From a checkpoint of a small mixture-of-experts model trained on Wikipedia: 32 experts in each of 9 layers.
Below are experts of layer 3 (counted from 0) of a mixture-of-experts language model. Rows are named gate (a neuron's input weights, with its number), up (a neuron's input weights, with its number), down (a neuron's output weights, with its number) and show model dimensions 0-223. Each number is 50 + 10 x the weight over its row's rms, rounded and kept within 0 to 99.
Before each expert's rows: "comes before" lists some tokens at least twice as common just after its tokens as in all text; "gets" lists some tokens that make up at least twice as much of what it gets as of all text. This comes from a sample of Wikipedia text that the model never trained on. Tokens count by the router's weight.

# expert 5
comes before: " The", ",", " of", ".", " He", " In"
gets: ".", ".\n\n", " season", " team", ").", " film"
gate2:53 44 48 48 48 54 38 56 41 59 56 47 49 46 55 41 55 61 62 49 51 58 49 46 48 63 56 40 44 51 63 28 48 59 56 45 51 43 37 44 57 54 58 55 46 47 47 55 53 77 35 63 51 53 49 43 63 41 47 53 73 53 63 60 43 50 49 40 36 53 54 53 76 56 40 45 60 48 52 47 67 55 29 61 56 51 60 44 57 59 39 59 56 65 64 48 46 49 41 55 37 32 61 61 56 47 50 35 55 58 55 53 36 47 56 53 41 64 34 40 36 63 76 38 68 59 65 59 80 55 38 53 49 49 40 34 54 47 62 43 61 54 39 56 55 42 48 37 54 61 67 48 38 39 56 41 70 44 50 45 60 50 49 50 58 70 66 35 35 51 61 41 40 49 55 42 26 52 58 60 36 45 44 50 34 44 53 56 60 49 49 59 37 53 51 56 44 30 37 47 69 52 57 76 48 47 45 60 45 54 48 48 42 53 78 57 55 45 50 49 62 35 39 59
up2:60 66 50 45 49 61 58 29 51 48 42 62 37 45 58 51 46 39 43 61 87 40 52 60 58 49 56 65 57 55 38 54 59 44 55 62 38 45 41 39 42 34 59 41 55 61 38 45 48 38 56 37 57 48 47 60 53 36 52 47 29 49 63 53 46 53 56 54 50 64 71 58 39 42 68 55 49 55 59 51 62 42 48 42 32 44 33 65 43 49 63 46 45 39 39 57 60 53 30 38 58 42 39 44 43 51 44 54 55 29 44 49 51 63 36 57 54 37 69 52 44 51 43 40 49 54 49 45 39 53 48 38 49 51 50 47 48 48 45 58 49 51 60 56 46 33 42 54 50 54 57 56 48 36 38 63 52 61 60 57 31 48 35 50 52 41 38 60 72 49 57 56 58 52 38 57 55 27 44 50 55 35 46 45 53 56 51 36 55 36 31 40 51 60 36 34 52 55 48 46 55 42 55 41 51 35 50 49 61 60 40 42 31 63 31 37 73 43 36 55 26 71 63 55
down2:42 58 52 52 53 33 72 53 58 57 41 29 44 38 51 48 49 57 67 61 67 32 75 74 43 62 54 25 53 51 50 40 60 51 55 58 57 38 45 69 57 66 37 45 49 45 51 46 53 36 51 58 61 49 66 44 44 61 48 60 52 45 34 65 60 59 64 40 59 49 45 66 36 40 53 65 52 65 70 59 68 63 45 52 47 41 59 58 31 38 66 59 45 64 41 49 33 53 57 66 53 67 61 31 62 39 66 59 46 52 70 55 44 60 53 53 41 45 49 49 49 42 53 54 52 37 43 38 43 47 52 48 59 50 53 38 38 48 63 43 57 43 34 41 54 52 53 51 60 62 40 35 45 50 48 52 64 43 49 40 53 58 59 50 67 64 48 38 53 43 33 48 64 58 45 54 54 42 58 60 51 40 55 47 60 59 42 49 58 63 39 48 38 73 55 51 44 60 39 37 66 63 41 51 64 68 57 39 58 45 51 64 50 37 43 47 47 41 51 48 39 54 50 42

# expert 17
comes before: " the", " he", " and", " a", " was", " it"
gets: " and", ",", " which", ";", " or", " but"
gate0:45 47 37 52 33 34 56 59 31 45 50 59 54 61 53 38 58 34 40 53 59 37 46 40 49 47 42 65 56 48 49 46 32 51 66 51 58 33 42 36 53 58 65 50 57 58 54 52 59 56 49 43 53 49 59 51 52 40 50 48 47 38 58 48 36 47 49 36 58 58 43 40 32 47 44 41 44 38 44 61 53 43 72 50 30 45 32 54 56 41 54 52 56 36 16 65 51 54 39 53 49 56 30 54 61 42 55 38 45 58 48 56 49 49 50 33 44 32 37 45 71 50 44 45 50 43 51 37 74 60 55 59 55 46 47 64 46 61 55 49 47 55 52 50 68 35 47 47 41 42 45 54 57 48 63 55 63 64 48 46 71 41 69 57 48 39 36 30 56 41 58 39 47 51 49 41 49 36 62 54 48 62 64 71 38 55 43 42 54 62 57 76 30 44 50 47 65 68 47 44 43 60 53 48 66 41 46 56 57 47 45 66 50 56 61 49 57 45 64 60 34 52 30 41
up0:51 44 35 57 51 31 45 51 61 49 52 69 53 50 63 50 74 60 42 45 57 44 40 45 46 56 48 55 79 48 47 39 52 45 53 42 39 40 35 63 46 44 60 31 59 41 48 35 41 53 38 69 60 44 48 53 43 42 54 45 48 32 27 47 24 49 52 64 40 54 39 46 38 44 63 55 46 32 54 59 71 53 59 44 34 50 65 58 46 40 39 42 46 36 43 61 58 39 36 42 47 63 42 56 50 59 61 45 53 34 48 48 68 61 52 42 43 56 53 42 53 42 41 52 30 44 66 54 59 65 61 49 50 37 36 60 35 51 50 29 53 43 53 50 41 38 57 63 48 35 55 47 49 50 53 44 38 60 78 54 50 36 57 76 55 50 67 38 43 41 56 51 42 64 48 42 55 37 43 43 47 45 60 52 39 57 38 41 50 47 51 54 40 50 51 57 45 51 52 35 56 69 61 52 61 62 42 59 43 58 32 68 23 59 52 50 51 52 52 47 48 46 47 37
down0:50 49 41 46 66 39 64 26 46 49 66 30 59 36 25 38 64 71 68 52 52 66 51 52 36 67 51 66 61 52 39 50 48 52 46 48 48 40 55 47 64 39 49 55 21 44 35 54 46 59 58 39 53 50 43 54 49 32 52 41 44 54 52 57 44 50 47 64 40 46 51 56 52 64 56 43 59 39 47 48 49 41 56 55 63 51 50 41 64 63 56 47 49 55 35 49 64 46 49 47 42 33 49 51 45 60 45 36 73 58 29 45 55 52 53 64 52 55 52 46 38 42 67 47 55 71 28 35 39 55 30 53 49 57 40 48 65 41 56 51 57 39 56 46 49 48 56 40 38 41 42 58 54 53 45 49 30 61 66 40 53 56 44 54 41 55 45 66 49 49 50 44 57 57 40 52 51 46 49 31 60 43 56 34 37 46 61 57 44 61 77 60 54 44 47 36 66 53 51 46 41 51 56 71 51 51 46 38 27 44 43 34 29 47 50 58 45 49 55 43 67 42 47 36

# expert 6
comes before: ",", " (", "\n", "'s", " =\n\n", "\n\n"
gets: "i", "a", "o", "u", "an", "as"
gate0:44 62 56 59 40 55 44 61 60 46 37 47 49 53 43 32 56 67 49 45 61 44 52 62 60 50 57 44 42 50 49 57 46 60 58 53 45 46 44 73 71 64 44 61 72 52 65 38 55 44 46 36 43 48 45 50 67 55 41 48 43 67 48 58 46 54 41 62 53 38 51 62 41 47 40 71 57 66 42 55 55 46 54 40 63 32 52 54 32 54 57 51 36 45 37 49 48 31 45 45 51 39 51 53 55 56 48 43 45 52 57 44 34 42 39 52 42 48 47 42 36 57 43 64 55 63 35 31 65 60 58 61 49 49 46 37 52 54 44 62 53 45 65 38 31 40 32 56 35 54 49 53 59 60 33 47 46 49 39 58 60 62 64 35 40 40 57 51 57 32 45 62 66 56 51 40 68 38 58 42 50 30 28 60 38 72 53 56 39 57 57 39 49 42 42 60 45 51 40 42 58 64 45 61 43 28 41 41 50 59 34 35 50 58 45 48 51 25 37 48 49 57 41 32
up0:51 59 50 56 52 39 65 49 57 66 59 53 46 46 54 67 48 48 44 52 55 49 33 62 39 52 43 40 49 67 46 39 39 50 61 45 43 54 62 28 29 36 34 36 59 60 43 47 50 57 46 49 52 70 50 49 49 51 60 48 45 49 47 35 48 74 59 45 50 42 69 72 45 41 48 54 61 51 34 48 44 56 49 56 41 56 56 46 38 37 56 65 60 58 59 35 36 43 47 64 53 56 53 36 68 56 35 40 41 30 57 48 44 40 43 50 37 73 56 64 55 55 43 61 43 58 53 51 56 49 51 50 46 65 54 46 40 39 55 57 45 50 17 54 46 47 57 36 45 73 55 59 59 44 48 38 51 49 47 60 37 40 25 54 41 43 52 41 47 66 55 43 44 46 50 46 52 46 39 41 48 52 38 45 35 44 71 32 51 62 60 51 43 68 41 46 57 52 50 60 26 58 45 55 50 49 48 46 41 28 49 67 60 27 62 67 52 55 59 44 47 63 48 64
down0:30 40 44 34 62 47 50 35 46 59 57 52 44 54 53 56 68 41 60 38 48 53 58 46 45 45 52 31 73 50 52 53 51 37 53 43 49 36 42 43 53 69 47 44 42 49 60 55 26 47 52 53 67 58 50 62 43 41 50 54 48 58 48 38 37 78 58 59 40 40 43 51 60 38 58 43 50 60 41 41 41 54 43 50 50 47 58 59 41 48 52 61 66 48 52 29 55 64 60 62 48 61 72 57 39 36 65 51 67 38 67 41 62 39 30 36 47 37 40 63 49 51 54 45 66 71 49 46 52 59 65 42 53 48 44 61 68 32 55 44 53 25 41 51 38 45 38 52 53 39 61 52 55 57 54 40 55 40 54 51 51 60 52 47 57 53 49 65 39 33 48 56 38 49 47 48 54 42 39 64 55 65 67 42 55 68 59 47 56 56 43 73 51 48 50 40 31 29 50 58 41 69 51 42 29 39 43 53 55 55 45 47 62 46 61 51 32 60 55 48 59 54 56 51

# expert 26
comes before: "|", "ic", "ian", "a", "ical", "ia"
gets: " |\n", "th", "ip", " New", "om", " High"
gate2:42 32 49 46 43 53 52 47 55 56 39 39 57 68 46 40 52 60 43 57 39 55 42 48 40 38 63 38 38 45 55 59 43 61 44 47 60 50 59 46 46 38 46 49 46 39 30 44 47 56 58 51 72 47 30 28 58 46 39 60 32 68 70 50 59 61 59 53 46 52 66 55 49 36 44 46 55 50 53 60 50 19 50 53 47 37 62 52 48 60 37 41 41 50 47 53 31 80 68 27 49 67 49 46 55 55 55 55 58 47 63 53 66 58 45 55 61 46 58 41 47 50 58 55 61 52 55 59 38 46 54 45 44 64 65 61 60 58 46 63 49 40 76 46 60 56 60 56 54 59 55 36 50 49 56 49 63 56 56 45 54 46 50 55 27 61 62 46 52 49 45 58 55 54 63 53 62 50 44 35 58 74 53 56 54 60 37 32 63 37 65 67 58 60 51 40 49 59 41 33 35 56 61 47 57 60 38 47 36 57 47 44 47 61 35 43 52 52 38 53 49 39 60 26
up2:49 54 45 49 54 48 59 48 48 51 46 50 28 56 39 28 46 54 22 35 57 49 57 65 21 33 56 67 49 59 48 52 50 51 45 53 56 57 61 52 46 49 44 56 35 57 51 50 61 35 55 40 40 54 54 30 44 39 58 48 64 52 61 52 35 50 59 43 47 46 35 52 42 63 47 47 52 47 37 48 63 43 57 44 66 66 63 50 40 59 56 39 36 36 43 43 55 63 47 67 44 47 58 53 46 39 61 31 58 57 51 52 54 41 35 51 39 55 42 38 50 44 58 57 61 51 53 66 38 49 35 33 52 51 49 57 55 48 57 59 66 48 47 55 35 61 29 39 34 45 46 35 50 43 56 63 43 43 65 51 46 42 38 49 66 67 43 51 55 47 58 54 55 38 42 39 53 31 66 64 58 40 26 49 33 55 45 56 34 38 49 64 52 48 55 28 51 42 66 45 52 50 65 38 58 51 39 70 48 31 54 51 34 48 36 55 71 45 39 52 57 55 68 45
down2:62 43 27 55 36 62 31 58 53 52 36 36 29 64 42 50 48 35 36 53 42 56 37 50 60 52 53 67 63 58 57 64 41 58 37 40 46 46 53 57 58 52 40 35 39 57 46 46 49 52 46 46 41 39 56 43 64 35 46 35 34 54 73 47 38 61 59 50 54 45 47 50 47 36 38 42 38 48 48 41 49 47 48 64 69 58 49 49 65 46 61 28 57 54 49 38 50 61 43 50 46 85 43 30 53 41 69 43 44 48 45 53 60 64 28 55 58 53 43 48 56 45 64 60 51 56 40 35 59 48 54 53 37 60 52 71 36 46 36 58 59 29 48 58 44 54 54 36 52 53 64 38 48 47 55 53 42 56 62 44 52 38 44 45 48 62 57 48 57 57 57 40 64 38 40 50 48 61 52 45 59 44 47 41 53 36 39 60 52 37 60 53 63 35 46 42 66 60 48 48 37 38 59 37 57 47 53 69 45 41 62 48 45 32 48 45 81 54 44 56 40 52 53 46

# expert 12
comes before: " and", " the", " but", " which", " he", " a"
gets: ",", "),", ".", " and", " was", " –"
gate0:36 70 50 37 37 35 51 33 45 70 53 54 47 52 45 40 47 55 55 56 62 43 60 57 43 48 44 48 56 60 54 47 55 64 51 49 61 52 43 54 60 40 49 47 53 45 44 43 50 53 61 52 41 35 75 55 55 46 47 55 52 57 43 86 47 49 38 57 64 54 36 63 51 37 48 50 53 37 57 42 48 63 59 47 31 47 45 53 59 62 51 56 55 55 52 46 52 45 34 46 43 42 60 61 56 67 50 56 73 70 52 52 60 51 51 56 47 33 53 49 27 28 64 46 57 43 54 72 59 68 59 62 53 54 44 44 44 60 46 55 72 73 60 35 57 46 67 41 44 62 29 54 58 53 60 58 59 35 35 57 32 78 64 49 65 51 58 37 76 61 59 43 57 68 63 48 46 39 49 39 47 55 56 55 37 56 49 51 52 47 57 50 61 41 52 52 52 53 48 62 36 58 38 38 50 62 52 65 47 60 52 44 50 45 52 57 46 39 52 61 61 58 55 51
up0:54 44 51 51 61 59 51 52 48 37 39 62 45 56 49 58 51 31 40 71 41 52 51 63 63 42 62 63 56 37 36 48 47 39 50 46 41 37 58 50 34 68 49 53 40 45 61 47 50 36 59 58 49 66 32 29 44 44 52 29 56 54 50 30 57 41 63 37 58 49 58 48 54 47 38 47 44 59 43 62 48 45 43 43 61 50 48 44 34 41 51 57 53 51 58 55 42 49 54 37 60 42 54 56 51 35 53 36 19 42 41 42 33 43 48 47 56 70 39 49 73 56 36 62 48 63 41 38 54 55 39 28 66 60 56 48 57 46 59 45 35 24 48 62 48 42 37 52 54 43 61 49 40 48 54 41 31 62 58 52 44 50 51 45 43 46 59 69 39 49 39 27 45 35 48 52 62 44 50 52 46 36 32 54 69 42 59 43 65 53 52 60 45 57 35 59 51 35 44 34 57 40 45 65 42 39 59 29 53 50 39 61 49 50 31 53 39 53 50 41 55 49 36 49
down0:50 58 53 44 57 57 46 57 62 53 54 53 46 64 68 54 33 44 57 36 51 46 33 44 53 31 69 43 51 42 56 65 48 50 53 44 23 60 57 47 50 59 51 66 61 50 51 56 35 65 47 52 61 63 33 43 54 72 23 48 41 39 49 43 52 63 50 59 36 48 53 38 47 46 46 64 45 59 33 51 42 35 37 53 67 70 39 48 64 54 42 61 53 50 43 68 52 52 50 58 50 71 50 54 37 48 57 43 25 40 45 48 51 63 66 47 41 60 43 32 46 66 35 46 45 56 49 46 52 39 53 47 58 52 65 49 56 46 53 50 42 54 39 48 64 57 49 43 43 55 59 48 40 56 59 42 36 53 69 55 39 26 41 56 57 47 66 59 39 50 52 62 48 37 53 47 63 58 47 78 35 39 48 47 54 23 47 59 45 55 43 46 51 50 55 61 55 52 54 54 52 44 65 55 43 66 75 45 50 40 38 69 46 51 56 39 45 52 41 52 48 37 53 35

# expert 23
comes before: " the", " a", " his", " their", " its", " an"
gets: " of", " in", " for", " on", " with", " at"
gate2:33 49 44 35 27 51 51 50 61 41 50 48 55 58 42 69 60 38 46 47 47 46 51 56 34 57 40 52 56 50 44 56 32 47 54 55 33 44 40 33 56 46 44 43 61 62 34 60 64 49 53 43 32 50 61 57 29 42 52 59 36 39 39 47 66 44 43 33 60 52 34 35 51 43 56 47 58 51 62 42 39 54 36 29 36 74 44 57 58 41 55 48 38 41 50 48 39 41 54 45 33 48 48 46 69 36 55 58 34 57 50 54 40 41 71 51 51 39 36 50 69 36 46 57 46 22 37 48 32 45 50 59 47 59 50 51 59 68 47 59 42 45 47 32 45 49 48 43 46 43 44 45 34 37 52 53 37 43 58 42 44 38 64 33 54 48 47 55 50 46 33 52 52 68 51 52 60 46 45 55 63 77 40 53 41 40 42 52 39 62 51 57 60 32 56 57 27 49 50 64 71 56 43 48 45 58 46 49 42 52 50 68 54 61 49 47 50 38 37 45 55 60 43 55
up2:41 53 45 52 41 49 34 52 43 55 45 56 50 73 63 51 51 30 69 40 52 38 51 45 43 35 61 46 60 55 44 57 49 50 73 56 51 38 56 14 51 28 56 47 60 60 49 49 53 49 60 37 52 54 48 61 30 49 50 65 56 33 43 34 38 48 52 36 57 35 64 57 47 50 43 44 62 47 37 39 31 66 50 45 51 47 34 44 38 44 64 49 52 47 49 55 49 55 57 55 45 47 55 43 71 50 53 58 45 56 46 41 44 19 65 54 45 75 35 51 55 59 55 41 43 38 41 48 40 64 49 52 40 47 40 45 49 53 60 43 44 41 67 66 50 50 35 54 51 46 31 28 48 49 67 56 54 48 67 43 63 47 63 78 32 58 41 56 35 42 57 63 55 47 58 64 55 41 30 26 54 42 45 55 63 50 57 46 45 40 63 48 60 40 53 45 42 42 54 38 54 47 55 38 53 49 52 37 42 46 50 48 43 49 54 56 56 52 55 41 47 55 54 49
down2:56 61 39 60 62 38 57 51 61 62 50 55 56 41 64 46 48 60 52 51 49 62 42 50 51 53 43 54 53 17 40 29 37 72 45 45 53 41 58 57 46 44 39 55 44 56 38 38 37 43 52 46 66 56 44 49 43 60 35 42 62 60 57 43 57 41 50 50 54 34 46 51 36 68 63 62 52 41 45 48 59 43 46 36 45 55 61 56 46 42 42 47 49 39 58 68 50 60 41 56 70 61 61 62 50 49 58 62 56 53 37 51 79 60 41 54 64 38 61 55 50 67 41 30 68 64 50 39 52 31 43 63 79 55 52 36 42 35 46 47 61 41 62 55 48 57 40 55 58 49 53 76 41 50 41 57 51 57 40 49 34 51 43 51 60 55 43 38 57 56 54 35 48 56 37 53 52 30 47 30 51 44 50 42 51 61 42 46 66 45 55 48 32 51 44 47 50 46 49 44 38 49 58 37 53 48 47 37 60 63 43 59 48 27 45 65 44 51 47 43 52 59 38 27

# expert 21
comes before: " the", " a", " to", " that", " by", " his"
gets: " by", "ing", "ed", " with", " against", " due"
gate33:53 52 55 47 39 58 49 59 49 51 65 48 55 59 51 46 47 60 45 49 61 59 67 44 54 28 44 61 44 62 42 67 52 25 34 53 61 41 31 55 51 65 51 41 63 47 39 52 56 41 53 46 27 40 49 80 66 39 71 41 46 54 34 54 43 54 59 53 43 48 66 53 56 38 60 56 47 49 49 53 51 54 52 77 37 59 51 54 58 42 55 39 68 44 44 49 50 63 44 55 29 35 52 42 45 61 46 52 54 44 50 45 49 49 64 46 32 52 46 42 50 43 62 46 45 38 50 58 55 51 48 42 49 36 48 43 67 40 50 48 53 62 60 54 48 34 41 49 58 56 49 42 46 30 64 45 55 30 52 43 61 50 39 38 73 39 56 32 35 48 50 64 55 41 78 54 51 61 48 40 59 65 56 50 60 41 57 40 55 45 60 68 57 52 52 62 58 50 66 43 49 49 57 45 63 32 58 45 39 51 56 25 52 48 56 53 58 58 26 51 67 63 50 62
up33:48 39 43 71 44 48 66 49 59 36 53 55 56 41 43 42 52 42 45 25 38 47 47 54 64 43 38 54 42 54 60 55 47 48 43 59 47 55 48 41 57 58 47 36 35 55 53 53 55 64 62 49 53 48 80 45 63 47 43 47 45 57 48 48 59 43 62 59 60 60 41 41 46 49 63 60 55 55 61 53 35 49 57 53 41 55 64 63 66 67 38 72 40 50 43 53 46 38 51 59 51 41 67 60 53 60 63 66 70 55 58 58 65 59 66 42 43 60 52 59 24 49 61 49 43 54 48 47 51 68 66 38 51 45 43 53 62 42 61 52 53 56 61 26 60 38 25 69 58 46 36 36 45 45 52 58 39 40 51 53 37 60 45 56 54 56 43 52 58 45 36 56 78 61 59 47 46 42 47 50 34 39 43 52 54 45 57 32 51 71 61 49 52 40 47 44 54 61 49 42 47 55 35 55 36 37 38 76 54 61 53 54 55 42 50 64 69 60 57 46 41 48 51 56
down33:50 45 51 42 51 40 40 45 45 34 57 50 50 34 56 46 37 46 49 49 44 54 44 58 56 58 26 57 41 30 39 78 55 33 55 49 40 62 45 46 52 43 56 38 60 29 23 57 54 52 57 45 50 56 53 53 55 70 52 41 39 50 47 56 55 39 52 79 45 70 54 59 55 41 44 37 46 48 55 55 43 39 66 39 46 53 49 37 47 57 40 49 39 30 55 36 57 42 49 72 38 45 55 43 35 67 51 63 57 51 29 55 44 41 40 61 62 38 47 70 61 52 60 68 44 61 44 59 38 52 52 39 44 51 65 32 46 31 40 46 51 53 53 30 47 38 64 44 48 53 55 40 76 50 41 35 68 59 39 41 69 60 57 45 41 45 64 35 54 57 52 64 65 53 57 48 44 62 56 62 54 50 43 42 59 55 51 54 30 52 47 58 51 32 50 55 54 51 58 43 37 51 65 47 41 46 46 38 45 47 54 47 41 54 35 65 56 44 44 54 52 49 57 47